Below are experts of layer 9 (counted from 0) of a mixture-of-experts language model. Rows are named router (the router's row for the expert), down (a neuron's output weights, with its number) and show model dimensions 336-447. Each number is 200 + 40 x the weight over its row's rms, rounded and kept within 0 to 999.
After each expert's rows: "raises" lists some tokens whose logits its average output raises strongly, later layers aside. This comes from a sample of Wikipedia text that the model never trained on.

# expert 0
router,267,212,173,176,157,221,220,164,232,177,152,180,231,112,137,228,218,152,232,178,229,224,197,220,188,241,265,172,263,194,184,168,139,240,153,240,154,220,287,186,151,236,146,208,166,198,162,218,146,194,207,151,122,160,260,139,161,197,185,186,271,231,157,161,167,181,222,172,250,66,213,246,144,176,159,203,221,188,266,200,235,166,161,159,218,176,287,137,184,124,251,185,143,247,229,139,203,245,193,132,170,199,111,164,212,265,195,191,161,151,209,174
down0,213,224,196,200,186,215,158,184,198,193,275,181,244,142,205,232,220,183,231,152,213,199,211,203,221,188,216,194,171,200,247,244,195,203,165,170,227,237,203,155,164,220,141,241,187,195,174,152,269,196,189,267,145,114,212,176,180,153,191,157,226,183,206,203,157,193,183,213,272,180,210,255,239,204,155,258,246,201,233,203,224,135,178,199,163,146,190,299,172,180,203,180,200,228,163,193,161,197,235,266,230,227,207,157,156,190,212,202,271,190,177,251
down1,162,308,259,196,269,158,234,187,229,240,190,171,178,218,243,184,167,280,216,210,201,197,204,216,179,168,304,231,269,173,197,219,222,205,136,153,212,216,230,215,234,159,184,181,206,143,169,222,247,246,195,193,180,188,198,222,233,246,224,217,222,255,180,204,213,180,185,162,214,128,295,140,214,160,188,159,220,194,274,211,253,300,185,236,206,156,144,229,206,192,238,153,176,205,249,234,165,200,194,256,316,250,176,241,173,161,219,200,155,251,198,240
down2,219,258,146,205,216,163,184,151,174,163,165,108,155,249,128,146,143,227,172,201,219,157,202,241,171,188,162,137,178,157,236,206,201,222,204,236,229,128,208,168,163,225,222,180,194,171,214,194,178,219,258,219,255,231,234,233,307,198,205,193,253,156,143,313,203,211,180,268,163,204,223,199,284,195,302,101,253,202,148,205,216,203,172,219,181,223,178,208,216,241,208,256,224,183,76,166,259,177,245,208,188,214,207,176,196,195,120,217,184,211,186,135
down3,196,192,151,197,204,233,146,245,242,172,209,164,176,242,191,189,174,203,122,210,181,206,195,179,207,203,250,186,145,240,140,203,193,205,265,227,174,233,173,164,191,150,201,167,228,105,192,215,136,182,240,182,162,211,222,247,196,233,220,228,210,224,200,149,197,241,183,221,227,152,150,182,176,172,211,188,145,208,236,196,158,224,175,113,207,195,186,165,219,278,244,205,162,238,216,323,215,219,216,146,186,261,206,247,248,213,222,227,211,192,156,196
down4,180,216,203,111,208,254,142,235,179,192,153,166,285,179,169,200,169,220,187,219,97,162,202,196,183,164,165,209,235,210,170,178,200,158,207,142,251,184,174,192,147,176,245,241,221,186,272,163,140,229,203,195,204,265,170,199,244,233,152,239,224,216,166,174,165,175,169,151,225,255,123,194,128,221,266,173,232,195,199,225,210,248,255,172,179,173,164,222,200,206,119,173,230,220,178,154,258,190,206,263,173,171,97,182,190,260,254,208,215,270,236,152
down5,228,235,184,214,179,191,154,228,182,144,178,259,275,169,189,207,245,271,225,216,235,279,242,153,173,157,169,229,207,277,203,215,182,238,241,158,205,229,110,142,182,182,163,192,210,152,243,201,161,186,258,234,298,266,199,207,181,200,219,268,242,157,177,203,214,203,148,143,242,142,230,230,200,158,230,173,101,244,202,176,194,159,196,232,105,166,229,209,256,114,179,230,191,197,215,238,294,139,228,232,197,206,192,176,220,189,140,265,231,209,152,173
down6,203,154,205,134,198,174,192,259,282,207,167,182,202,190,180,196,257,192,195,167,265,176,227,214,175,182,192,230,164,237,136,153,161,185,222,185,174,210,233,86,236,191,169,153,258,180,180,165,165,115,179,172,143,82,206,259,180,194,240,184,105,163,201,130,149,244,239,292,193,202,249,184,146,168,201,271,204,184,193,288,161,176,266,217,189,214,219,224,172,147,142,137,205,172,292,127,225,150,244,235,260,264,249,243,194,181,152,143,141,226,136,197
down7,197,164,222,180,119,206,167,180,243,192,190,183,124,169,223,295,267,189,221,231,204,211,96,240,201,199,164,247,222,189,163,199,136,175,204,242,185,213,226,208,164,196,187,201,137,181,216,230,210,252,250,213,226,176,160,191,207,203,232,262,164,178,201,197,167,221,183,282,175,191,180,221,223,194,170,196,192,197,140,213,217,218,183,187,168,228,266,297,227,232,200,191,192,236,168,141,180,256,198,209,205,217,222,169,170,216,165,173,238,144,246,228
down8,223,153,177,206,216,145,163,132,203,264,242,269,222,232,227,169,222,267,135,216,274,270,194,274,223,284,201,135,217,219,259,210,218,233,87,208,227,229,190,153,116,173,172,182,148,176,215,204,196,218,137,218,180,167,232,179,226,146,196,291,142,181,210,124,214,290,185,235,133,217,169,210,197,222,174,137,193,246,230,228,258,164,213,204,232,169,196,220,150,233,207,162,226,197,212,216,148,189,193,84,214,282,244,243,148,227,200,113,222,304,72,182
raises: " ", " and", ",", "-", "ly", " in"

# expert 12
router,229,197,193,136,201,241,264,253,206,176,202,152,252,100,209,231,217,117,270,137,196,231,161,226,159,179,211,137,199,167,191,230,187,241,216,231,193,296,188,203,126,213,192,159,255,234,220,239,179,208,129,156,177,182,210,201,177,199,212,212,209,207,207,153,140,216,146,155,186,183,132,222,174,220,202,145,210,158,249,213,236,181,197,226,130,229,226,167,149,226,248,156,224,213,271,148,241,245,167,152,204,178,214,140,199,175,237,222,129,136,168,183
down0,273,66,275,220,152,175,188,109,127,218,179,195,180,283,132,172,144,243,206,203,226,181,139,233,193,165,233,172,206,215,189,191,203,198,215,222,128,182,183,209,200,225,217,235,171,160,202,194,206,183,229,232,227,228,192,203,246,103,154,156,189,229,243,203,205,190,289,182,245,231,118,195,181,202,253,299,177,239,223,200,197,204,259,134,207,162,204,141,218,183,169,186,227,154,166,124,221,126,233,172,158,217,152,246,133,160,169,234,147,209,193,160
down1,118,172,217,162,157,257,254,184,176,167,164,190,191,189,229,154,246,253,173,149,248,293,195,296,163,253,205,161,188,205,219,199,263,169,171,155,150,182,193,159,208,205,216,232,221,128,186,216,231,185,152,231,179,236,196,219,245,241,180,210,235,230,215,223,148,228,233,220,219,271,247,207,186,241,259,196,144,298,135,261,115,236,149,203,235,241,231,176,206,156,229,193,155,196,196,173,221,191,169,183,178,223,205,154,163,215,191,225,234,251,126,157
down2,237,150,166,181,173,195,165,178,161,196,242,174,176,221,154,242,234,191,209,238,169,187,178,222,199,218,211,254,140,262,143,113,231,219,216,187,213,305,192,210,130,199,136,209,139,186,183,232,294,278,159,221,257,242,183,231,164,245,210,199,265,266,122,255,170,260,249,233,263,268,197,198,140,172,198,163,161,221,186,166,159,176,124,218,229,256,227,220,186,203,152,171,200,243,209,148,179,154,209,228,289,173,214,195,252,191,196,196,175,210,210,155
down3,178,276,225,237,172,150,188,257,182,177,245,243,169,228,262,222,190,197,229,158,198,137,139,221,183,183,168,185,226,171,150,189,301,182,169,184,192,224,192,149,174,140,165,214,231,254,231,206,198,159,173,241,169,179,177,181,169,183,173,206,258,155,191,118,137,211,177,225,178,192,213,162,188,226,234,158,201,195,228,118,223,171,150,212,165,207,276,204,185,265,134,186,132,179,208,182,229,225,133,208,103,223,221,187,151,191,180,235,174,185,169,224
down4,159,201,238,232,195,257,201,172,210,185,165,132,166,222,255,169,184,232,122,327,197,141,210,214,220,224,148,178,236,164,196,154,184,223,186,238,212,159,247,173,275,199,203,221,226,161,202,221,134,146,148,247,199,86,247,106,148,220,208,202,194,194,171,256,198,209,249,261,234,169,149,194,208,177,184,184,141,229,200,272,161,182,189,152,225,136,129,176,284,254,216,234,141,145,221,249,135,231,201,160,213,202,172,191,148,205,180,176,195,265,213,226
down5,204,198,224,166,213,142,176,196,131,169,260,256,167,184,286,241,228,152,236,228,283,201,185,165,195,248,190,246,159,226,134,209,211,258,255,269,181,162,243,248,275,143,228,233,201,205,220,243,138,260,154,238,193,212,193,175,199,176,241,172,226,187,259,230,179,146,156,158,203,267,151,233,221,264,218,253,209,268,268,197,210,213,181,164,206,214,239,184,139,197,286,212,219,224,194,177,224,92,217,220,209,141,144,226,165,200,214,183,85,239,174,132
down6,226,197,251,209,214,224,207,119,208,237,181,182,223,169,139,185,132,169,209,240,219,291,187,189,196,132,227,205,116,220,239,303,235,224,187,247,148,186,177,180,221,185,148,161,213,242,226,164,148,226,232,155,226,184,256,191,185,187,177,150,274,121,202,202,235,170,205,190,183,140,164,279,340,193,283,239,184,152,232,192,260,190,187,272,272,188,228,153,241,219,266,176,215,130,162,218,195,254,213,221,218,166,267,218,250,193,206,191,252,189,265,151
down7,239,176,179,151,241,216,231,286,185,194,160,227,151,189,159,181,303,249,201,165,183,294,229,228,166,241,121,220,200,175,188,244,205,183,271,252,248,246,177,220,216,246,200,141,255,204,206,202,261,181,167,274,234,195,204,192,192,144,204,223,244,210,159,228,154,213,153,187,201,291,173,230,246,172,138,213,190,136,212,176,246,193,227,253,238,204,165,210,201,219,173,132,251,145,236,208,233,190,181,223,265,198,204,128,175,219,181,216,205,217,166,194
down8,196,207,184,185,205,211,169,88,193,181,275,122,230,179,215,151,154,200,222,236,148,182,190,234,213,110,229,229,262,231,177,134,244,185,221,201,209,183,190,176,259,216,227,260,190,209,137,186,112,191,192,243,165,269,264,168,236,232,194,150,182,134,175,108,192,202,270,274,208,192,163,188,199,238,232,270,210,200,184,251,287,231,215,228,225,197,215,184,211,190,183,196,235,187,142,177,170,169,201,241,173,223,173,217,184,234,229,220,187,216,251,184
raises: " set", " ", " also", " used"

# expert 25
router,180,264,201,167,158,201,272,228,234,162,160,184,234,181,241,225,143,206,215,221,237,166,190,202,244,210,169,219,242,177,233,178,159,252,229,220,199,228,265,226,129,191,164,147,213,239,197,223,213,212,200,183,160,157,187,158,226,126,156,161,261,183,102,180,191,202,220,176,224,192,204,263,174,214,246,149,201,160,256,224,174,161,121,174,235,181,175,173,179,203,183,150,168,206,219,216,224,178,259,134,195,248,161,182,188,212,232,184,185,176,154,138
down0,164,146,190,197,182,200,241,184,162,182,229,304,234,190,251,152,251,201,254,233,228,260,291,283,253,160,235,244,176,204,220,221,158,162,227,150,188,207,158,278,225,241,177,212,191,189,127,294,219,111,212,161,181,194,197,171,213,246,156,155,261,166,215,175,218,196,187,161,181,221,263,188,207,186,180,219,192,221,205,186,216,236,124,193,178,208,246,200,169,201,235,298,224,211,209,114,168,265,251,177,193,274,130,131,172,200,205,175,249,272,234,161
down1,219,185,291,238,161,237,196,183,116,226,184,221,223,99,226,223,257,178,187,174,208,269,120,244,198,169,196,189,221,185,152,174,215,188,111,241,143,171,216,177,238,227,256,222,214,227,283,193,211,197,213,173,195,158,259,206,184,173,244,222,207,212,251,215,188,173,132,167,265,151,213,171,167,227,193,123,204,165,186,203,139,162,163,285,194,195,220,196,199,259,157,179,228,197,114,240,213,233,187,169,282,139,265,206,228,208,192,154,194,207,225,144
down2,223,242,245,223,150,247,271,208,187,219,204,162,145,231,192,194,192,236,211,252,209,166,240,249,176,202,197,188,231,176,269,179,133,194,210,201,125,229,205,204,186,208,211,195,176,242,156,147,204,186,194,192,196,212,193,164,204,167,222,152,223,167,169,226,247,190,194,188,235,300,191,155,239,238,110,196,140,255,213,246,175,165,249,216,143,122,258,180,131,204,224,240,196,236,223,153,184,234,218,176,171,198,223,214,249,198,173,164,175,124,236,154
down3,152,173,245,201,182,204,189,162,291,224,205,171,141,176,218,226,181,261,198,171,200,176,185,259,197,273,140,233,193,203,200,163,198,216,177,156,195,206,250,205,165,204,206,173,190,233,192,189,192,95,211,245,196,193,247,191,177,271,253,212,209,255,206,271,181,263,207,141,205,189,138,204,168,180,144,224,194,109,174,280,231,156,268,173,191,153,257,248,114,197,231,229,154,176,177,196,191,247,213,238,218,147,136,241,165,135,282,186,236,183,127,238
down4,243,242,183,248,193,228,226,215,116,218,189,254,125,200,172,219,282,322,225,214,211,179,217,196,212,179,197,156,212,253,189,234,214,243,221,215,207,295,180,198,189,221,275,197,220,193,248,156,172,305,120,202,176,228,271,205,210,234,145,210,129,168,169,206,243,213,218,148,209,268,195,240,219,214,227,204,152,175,194,138,213,214,246,209,157,157,198,229,200,213,236,197,206,250,228,242,148,211,208,232,156,260,229,222,226,164,216,180,224,198,182,214
down5,272,235,207,122,225,170,120,243,238,164,167,155,201,226,206,163,222,207,184,176,212,205,251,213,231,130,190,212,217,255,158,266,140,179,193,172,172,159,197,238,185,193,175,166,201,231,193,189,159,192,183,157,199,256,193,173,235,191,209,184,204,224,259,246,110,273,157,288,201,223,155,163,154,174,199,205,211,208,172,278,219,190,189,229,173,187,210,222,212,271,213,185,269,190,152,264,180,188,181,196,171,208,251,261,248,227,212,157,177,117,223,166
down6,115,254,182,133,194,180,256,149,251,170,198,204,189,253,168,187,207,201,246,113,158,182,180,217,236,216,195,140,222,184,196,122,195,191,217,168,225,239,226,193,172,138,141,126,184,194,241,159,231,169,186,210,252,137,187,188,189,242,153,258,176,216,148,192,222,191,216,165,200,231,139,260,276,229,200,203,231,159,286,282,187,198,158,189,164,280,154,214,109,238,164,197,125,240,208,161,233,128,148,169,188,186,185,275,236,158,186,171,191,195,161,205
down7,202,255,154,213,182,194,154,148,292,187,139,227,219,92,140,204,149,172,179,210,179,162,227,227,159,226,132,215,200,227,159,190,180,193,161,224,234,188,198,209,185,241,207,241,171,159,270,214,165,258,152,227,202,218,216,214,160,185,179,187,223,152,188,158,162,206,177,199,216,165,221,222,236,253,220,202,184,237,203,198,266,178,189,194,249,225,169,234,217,140,210,104,235,240,199,159,180,85,202,198,195,179,291,195,154,204,198,307,256,235,150,138
down8,178,206,225,177,209,241,249,180,197,210,205,184,155,191,180,185,199,196,212,206,290,166,139,223,222,268,318,179,203,183,211,175,187,191,193,251,217,114,208,181,187,189,174,171,237,206,213,198,248,245,129,262,193,225,177,191,123,174,263,161,201,232,175,194,206,159,212,192,185,178,177,245,161,285,217,194,235,166,189,164,223,201,196,117,186,233,160,117,277,243,238,191,249,187,166,258,185,183,213,156,207,200,290,115,235,185,238,257,164,234,113,266
raises: ".", " |", ",", ";", "s", ":"

# expert 11
router,220,171,152,176,200,160,225,218,217,186,194,234,252,105,208,220,217,184,261,187,210,217,219,278,167,207,218,143,144,123,224,196,166,208,248,205,172,212,192,164,190,192,150,224,160,190,205,171,248,206,240,208,132,144,250,163,153,280,235,209,228,204,228,170,194,220,197,151,216,136,200,217,166,219,176,140,211,206,252,289,249,189,161,154,264,161,233,184,175,283,225,139,168,193,194,140,219,293,191,179,210,232,185,148,238,217,234,212,194,139,209,212
down0,258,136,164,192,134,255,235,230,160,242,188,192,126,138,174,237,193,185,193,161,169,199,196,172,151,174,161,250,203,235,178,214,115,170,116,214,200,190,246,177,218,172,191,238,185,186,186,157,269,191,160,246,235,190,183,256,176,297,177,201,152,219,231,146,241,209,162,131,161,168,162,243,183,173,168,219,179,173,169,211,229,166,234,220,256,188,243,251,241,156,141,252,179,216,198,94,258,206,231,199,161,178,177,251,190,154,254,205,172,219,139,227
down1,235,170,176,231,196,211,201,212,278,170,261,215,234,184,201,183,198,227,195,215,131,202,229,191,224,305,201,152,140,159,221,163,285,110,297,187,188,168,174,179,153,279,197,173,239,249,120,170,211,148,145,176,238,119,201,195,156,229,237,232,205,174,226,158,268,173,195,221,220,219,92,252,198,224,236,202,206,207,190,240,216,180,224,169,191,167,96,238,157,233,169,239,245,155,215,195,137,205,298,229,170,237,216,189,214,226,183,206,248,160,179,125
down2,188,247,194,256,176,104,203,230,189,200,180,205,200,152,203,168,147,201,212,204,198,231,209,203,162,229,228,266,220,240,147,220,224,128,237,230,166,174,161,108,99,169,206,216,179,139,216,156,172,213,116,156,231,210,138,160,204,129,195,149,235,213,163,295,185,158,150,91,144,257,158,194,126,208,170,169,229,158,159,241,196,218,225,169,178,283,175,227,183,189,157,196,287,224,172,266,212,201,200,215,189,123,109,167,181,220,236,238,196,208,221,152
down3,153,236,235,254,215,235,283,204,236,199,193,244,218,155,196,168,201,268,226,147,161,229,197,257,202,185,224,275,136,203,252,203,230,141,184,202,191,262,160,155,222,285,148,155,196,94,131,224,174,215,235,310,172,176,159,234,248,147,206,195,224,237,190,141,166,254,187,209,222,169,209,192,145,174,213,181,190,211,168,268,269,164,183,200,219,288,219,226,188,225,207,183,276,208,224,257,224,189,241,160,169,207,209,187,259,158,230,176,203,177,180,168
down4,173,247,123,157,156,198,214,150,164,169,258,141,138,192,203,229,150,301,179,172,178,183,135,208,212,149,140,245,234,238,208,210,193,193,263,226,166,212,182,239,182,223,176,180,209,192,245,210,136,211,206,183,181,236,187,185,215,268,199,255,216,245,155,158,150,167,184,230,296,243,180,143,273,179,250,218,165,275,157,167,201,164,134,229,264,203,197,200,213,202,240,150,186,203,129,134,245,208,221,281,140,255,231,172,160,157,142,263,187,212,164,270
down5,218,173,249,180,278,238,213,237,162,290,220,159,231,198,240,271,128,178,164,219,169,225,262,145,279,227,206,137,171,214,191,286,230,195,216,194,155,240,185,226,103,200,220,268,206,202,245,230,193,186,170,269,208,233,225,194,199,190,252,236,166,220,224,197,191,235,172,199,271,228,152,184,202,241,249,210,132,215,232,307,215,242,255,205,194,234,224,247,209,206,170,121,267,224,160,206,154,167,213,239,150,187,223,195,225,117,166,332,132,135,190,262
down6,197,195,258,229,206,219,204,200,167,216,232,169,213,208,226,194,174,233,158,116,200,225,190,149,226,121,197,172,175,195,237,183,192,174,168,194,260,170,201,268,89,168,205,254,228,244,215,214,146,290,199,226,233,242,151,221,204,239,206,142,209,176,81,200,198,211,199,271,214,246,201,201,217,213,232,214,178,161,210,248,259,239,129,219,232,209,259,168,208,239,141,209,128,197,149,201,178,136,196,145,267,247,133,223,230,196,211,229,193,177,224,185
down7,151,158,182,189,150,201,193,207,245,259,195,255,190,240,190,178,108,206,227,161,225,138,161,168,146,222,147,158,182,156,195,204,239,165,205,213,234,155,251,187,184,185,205,264,203,182,174,197,216,242,170,161,233,280,184,181,246,185,235,132,202,188,206,209,240,175,193,190,229,147,230,190,68,191,222,205,229,176,198,247,231,176,166,269,211,166,228,150,223,94,178,202,102,218,157,233,131,265,211,164,202,250,217,145,155,180,122,187,168,178,143,209
down8,252,266,206,261,225,167,174,211,212,233,274,157,215,188,210,225,227,130,196,200,168,177,129,235,131,236,170,222,170,195,145,225,168,193,175,240,246,222,228,164,232,177,228,163,245,210,207,233,164,144,154,238,170,182,205,191,186,195,256,249,213,174,202,200,210,184,154,257,160,238,130,154,264,255,108,165,248,75,211,181,158,194,212,236,261,254,211,191,189,252,294,176,198,277,238,176,186,188,211,173,264,242,212,201,199,232,219,242,182,187,225,199
raises: " ", " (", ",", " and", " for", " in"

# expert 23
router,202,240,184,158,210,227,247,209,184,171,212,158,212,190,160,269,232,147,248,162,179,217,233,218,159,198,242,174,258,148,121,138,207,226,175,247,197,206,223,161,178,174,153,157,250,254,203,163,167,221,194,215,170,199,206,128,194,240,171,192,231,231,155,181,159,171,169,185,233,174,179,233,153,169,217,153,201,198,241,242,184,185,155,193,227,157,214,228,236,230,201,203,103,195,180,126,222,192,206,171,147,190,145,166,271,224,308,211,168,158,221,181
down0,226,173,161,162,217,232,128,226,179,196,211,154,88,173,164,209,214,196,186,255,109,127,170,243,255,151,152,186,201,210,155,207,201,198,208,240,231,177,156,127,163,201,168,186,218,309,221,165,225,210,274,236,167,169,204,234,197,238,153,172,165,193,186,116,129,262,208,157,223,244,184,199,205,149,241,225,212,186,225,172,162,178,183,229,237,218,164,208,200,197,266,290,205,133,171,170,271,149,202,250,201,191,120,133,188,218,148,237,202,224,232,220
down1,197,170,242,234,188,184,227,197,123,225,129,160,140,288,165,226,209,175,198,254,199,153,181,172,213,223,237,200,233,225,130,171,290,256,192,161,181,212,216,190,242,214,191,221,144,208,186,193,253,180,232,190,154,234,279,197,238,133,149,256,202,179,90,190,208,152,214,196,208,221,196,194,220,226,245,172,264,212,168,241,227,248,210,240,196,147,201,228,202,231,228,246,139,223,198,234,215,171,184,182,222,198,83,265,196,201,252,250,162,166,133,157
down2,210,140,161,209,249,158,163,128,246,215,196,168,179,136,178,143,207,154,204,218,228,246,227,162,261,232,255,231,173,207,274,151,186,226,234,204,214,216,144,219,213,225,177,228,226,200,192,180,222,270,138,241,185,187,181,91,153,224,153,221,199,86,168,232,247,172,251,245,137,164,206,241,224,164,188,219,174,163,206,248,239,172,253,255,241,134,180,176,218,193,260,197,226,190,237,154,192,211,196,183,162,163,217,202,102,241,160,140,222,228,232,203
down3,213,183,228,264,245,203,89,253,178,164,172,166,269,151,194,203,241,262,234,197,145,179,152,226,207,235,159,247,207,185,205,218,184,195,172,201,232,186,240,112,168,250,211,131,207,195,174,268,161,203,205,101,233,112,213,162,131,233,145,228,228,186,242,206,185,271,204,164,135,227,203,149,183,174,186,214,143,155,191,199,190,149,158,219,248,227,165,132,163,215,176,248,170,187,236,230,222,169,212,201,237,171,164,235,243,198,196,173,228,153,193,191
down4,172,236,185,180,185,171,257,176,144,163,185,292,206,179,163,191,209,188,163,247,208,222,211,232,192,210,189,128,242,214,254,187,212,294,217,297,192,150,193,215,154,187,193,198,203,142,147,163,186,209,147,181,199,136,181,259,245,110,158,159,200,219,228,230,211,146,234,144,202,201,213,169,121,178,152,184,262,195,163,181,136,240,248,225,189,280,250,176,162,138,257,193,161,212,195,176,215,202,117,248,287,219,197,170,196,209,217,193,205,232,176,111
down5,176,175,206,142,224,224,174,179,146,153,191,160,196,181,244,173,142,211,205,277,225,241,175,180,230,191,160,228,232,226,201,149,215,219,179,182,173,186,199,217,222,212,158,184,224,192,228,190,218,182,193,138,217,166,169,211,210,187,193,201,143,273,99,162,252,194,155,282,156,199,147,178,232,201,245,194,195,179,232,180,207,277,206,184,188,165,226,248,210,204,211,168,122,154,173,193,208,179,247,138,271,251,181,232,176,199,190,297,230,187,189,164
down6,165,193,189,182,177,210,192,244,217,165,188,212,265,217,260,215,166,217,224,186,197,135,235,221,195,226,231,147,208,242,189,203,237,201,230,207,213,198,242,211,290,193,188,216,199,199,127,199,197,175,261,182,151,230,150,238,217,159,190,178,163,180,254,196,239,194,117,179,170,194,197,147,154,245,244,209,210,207,163,209,207,224,228,221,208,207,195,156,219,173,205,213,215,189,236,193,168,166,218,241,182,202,217,210,137,233,137,166,234,207,248,196
down7,146,268,128,157,190,197,190,140,173,171,131,225,258,181,147,189,184,208,196,173,163,203,190,166,141,160,279,253,256,237,142,186,214,180,245,215,168,206,262,228,201,237,201,120,186,229,179,182,189,144,204,233,215,247,188,251,193,262,159,188,245,231,205,210,259,247,205,244,126,201,229,167,159,209,202,173,244,170,261,202,216,161,184,186,186,159,231,199,202,125,237,173,257,169,214,184,195,139,159,194,187,269,196,205,141,207,192,218,183,235,151,177
down8,128,192,242,154,169,184,215,227,206,171,162,154,197,162,267,233,211,200,169,207,127,152,161,184,174,192,200,191,184,149,187,261,171,166,215,134,219,221,200,157,237,180,199,161,264,223,193,212,209,182,188,236,152,68,133,229,186,189,209,168,271,223,157,233,233,130,173,201,173,237,246,183,160,265,151,211,206,112,195,163,112,233,156,168,238,185,169,194,243,198,213,263,190,184,249,129,199,228,182,158,258,242,171,170,186,174,148,188,229,163,197,207
raises: " ", " |", ",", " (", "\n", " and"

# expert 5
router,234,192,124,214,179,175,269,236,168,157,154,214,156,172,165,221,252,200,212,200,207,172,179,243,159,259,235,247,152,155,178,216,180,230,181,180,174,213,227,197,158,254,159,198,235,226,232,235,203,177,201,153,161,200,223,212,110,254,195,197,260,165,183,116,156,261,183,135,223,206,182,239,180,157,272,116,203,151,275,226,255,211,185,161,154,199,233,204,131,218,237,154,125,215,182,154,241,237,229,99,183,204,187,152,281,231,252,258,229,150,179,186
down0,272,150,188,210,148,227,237,110,169,144,186,226,249,125,304,192,229,235,202,198,232,223,296,172,166,220,198,190,153,270,214,227,166,185,211,165,155,199,234,252,207,246,226,187,207,201,199,234,215,158,269,230,179,284,147,280,212,193,223,141,164,266,198,176,141,200,221,237,153,222,231,245,219,201,145,191,208,175,154,226,183,175,230,224,178,252,214,187,220,171,172,160,207,217,246,205,113,168,282,236,209,174,159,152,201,226,163,190,198,158,245,133
down1,215,183,221,207,181,229,210,214,198,273,214,217,214,191,162,160,198,232,214,137,162,183,229,35,246,264,251,152,249,199,199,212,167,251,135,196,193,266,163,256,221,256,181,194,216,101,207,208,230,219,131,253,167,222,210,224,211,199,147,156,172,182,241,232,237,138,236,152,219,201,231,234,204,198,149,217,263,179,121,262,177,175,247,193,211,193,194,196,236,309,145,215,230,147,233,279,187,215,197,173,263,178,226,245,177,249,189,287,207,183,225,259
down2,179,197,249,188,140,158,211,133,190,141,228,240,189,236,209,172,240,237,156,185,207,204,187,241,224,244,129,165,125,232,176,268,202,196,74,223,212,195,179,250,208,261,218,164,269,246,248,252,194,238,238,185,185,181,223,197,172,157,238,245,256,175,192,185,209,217,176,134,214,230,156,183,205,278,195,160,165,223,210,199,180,218,168,206,144,180,274,223,155,232,254,189,166,134,183,196,149,197,231,153,204,208,192,174,235,236,232,175,241,192,220,205
down3,269,164,176,197,182,186,115,219,187,159,169,180,217,162,202,199,210,222,159,160,173,193,123,140,186,223,219,210,175,156,82,230,140,262,173,252,212,187,177,156,127,245,244,170,259,226,263,172,147,187,141,199,234,227,248,229,186,247,254,232,214,198,116,217,173,154,164,223,184,223,132,135,207,233,255,79,171,236,171,146,198,178,195,209,124,249,239,181,162,205,181,201,217,180,220,227,202,204,226,189,188,245,241,299,134,248,208,195,243,172,211,150
down4,247,226,221,218,212,164,149,181,220,147,179,123,184,181,214,173,243,227,187,205,297,206,179,233,211,196,228,243,258,175,163,193,230,156,261,157,230,148,208,173,192,212,165,245,286,193,235,185,253,241,168,233,199,188,192,174,121,164,150,240,264,193,200,187,166,261,184,174,147,235,180,222,169,182,196,219,218,165,251,195,202,113,162,193,164,264,185,189,175,188,186,190,171,203,177,231,247,241,134,201,198,180,224,213,126,246,212,207,232,154,212,175
down5,204,211,237,176,209,171,189,223,135,202,247,182,163,241,202,236,169,179,249,183,139,148,216,285,211,124,187,252,300,191,215,172,231,230,221,143,218,220,122,182,136,181,177,282,308,222,247,216,213,187,263,243,192,177,199,220,257,221,248,186,242,107,300,166,177,231,82,215,154,255,250,182,211,183,242,131,165,209,182,240,194,241,198,172,199,226,137,225,166,222,196,221,128,226,146,172,191,201,173,206,210,202,225,230,207,184,220,156,251,201,260,248
down6,208,195,161,174,173,175,181,195,227,60,232,199,182,148,206,147,178,132,230,125,229,170,164,201,179,181,182,147,267,204,225,91,206,245,218,180,229,237,268,173,221,184,147,210,269,172,161,216,237,187,183,262,226,143,176,90,298,148,229,223,237,177,209,198,203,251,188,181,247,232,165,164,250,278,246,262,212,247,179,173,170,171,222,206,220,184,194,188,164,181,308,217,208,174,189,158,228,171,251,226,216,146,178,250,136,183,108,189,225,195,253,214
down7,171,209,207,159,222,261,201,111,231,241,193,188,141,210,226,234,130,197,200,209,175,227,241,118,176,223,254,230,211,170,254,153,215,141,186,193,224,229,212,108,234,147,236,125,237,129,201,243,237,131,242,240,194,232,135,226,174,190,165,251,228,214,176,244,212,213,190,219,180,267,211,174,263,214,146,262,172,273,169,227,109,263,206,235,174,225,240,200,222,237,227,178,194,200,233,149,186,247,254,180,213,201,230,214,188,201,155,178,245,262,142,144
down8,202,168,195,224,242,249,153,89,214,273,211,212,199,179,245,176,191,245,267,191,128,207,224,204,251,189,203,242,211,275,189,251,129,185,149,201,207,230,70,202,172,213,203,165,226,222,219,206,134,166,251,184,180,176,165,190,211,231,138,178,200,171,171,231,159,176,212,161,170,211,186,163,238,198,238,206,164,169,183,212,181,170,169,166,196,228,212,163,165,254,236,192,166,197,236,139,205,231,272,279,224,190,172,181,282,247,129,229,151,223,195,203
raises: " ", " in", " a", " to", " and", " the"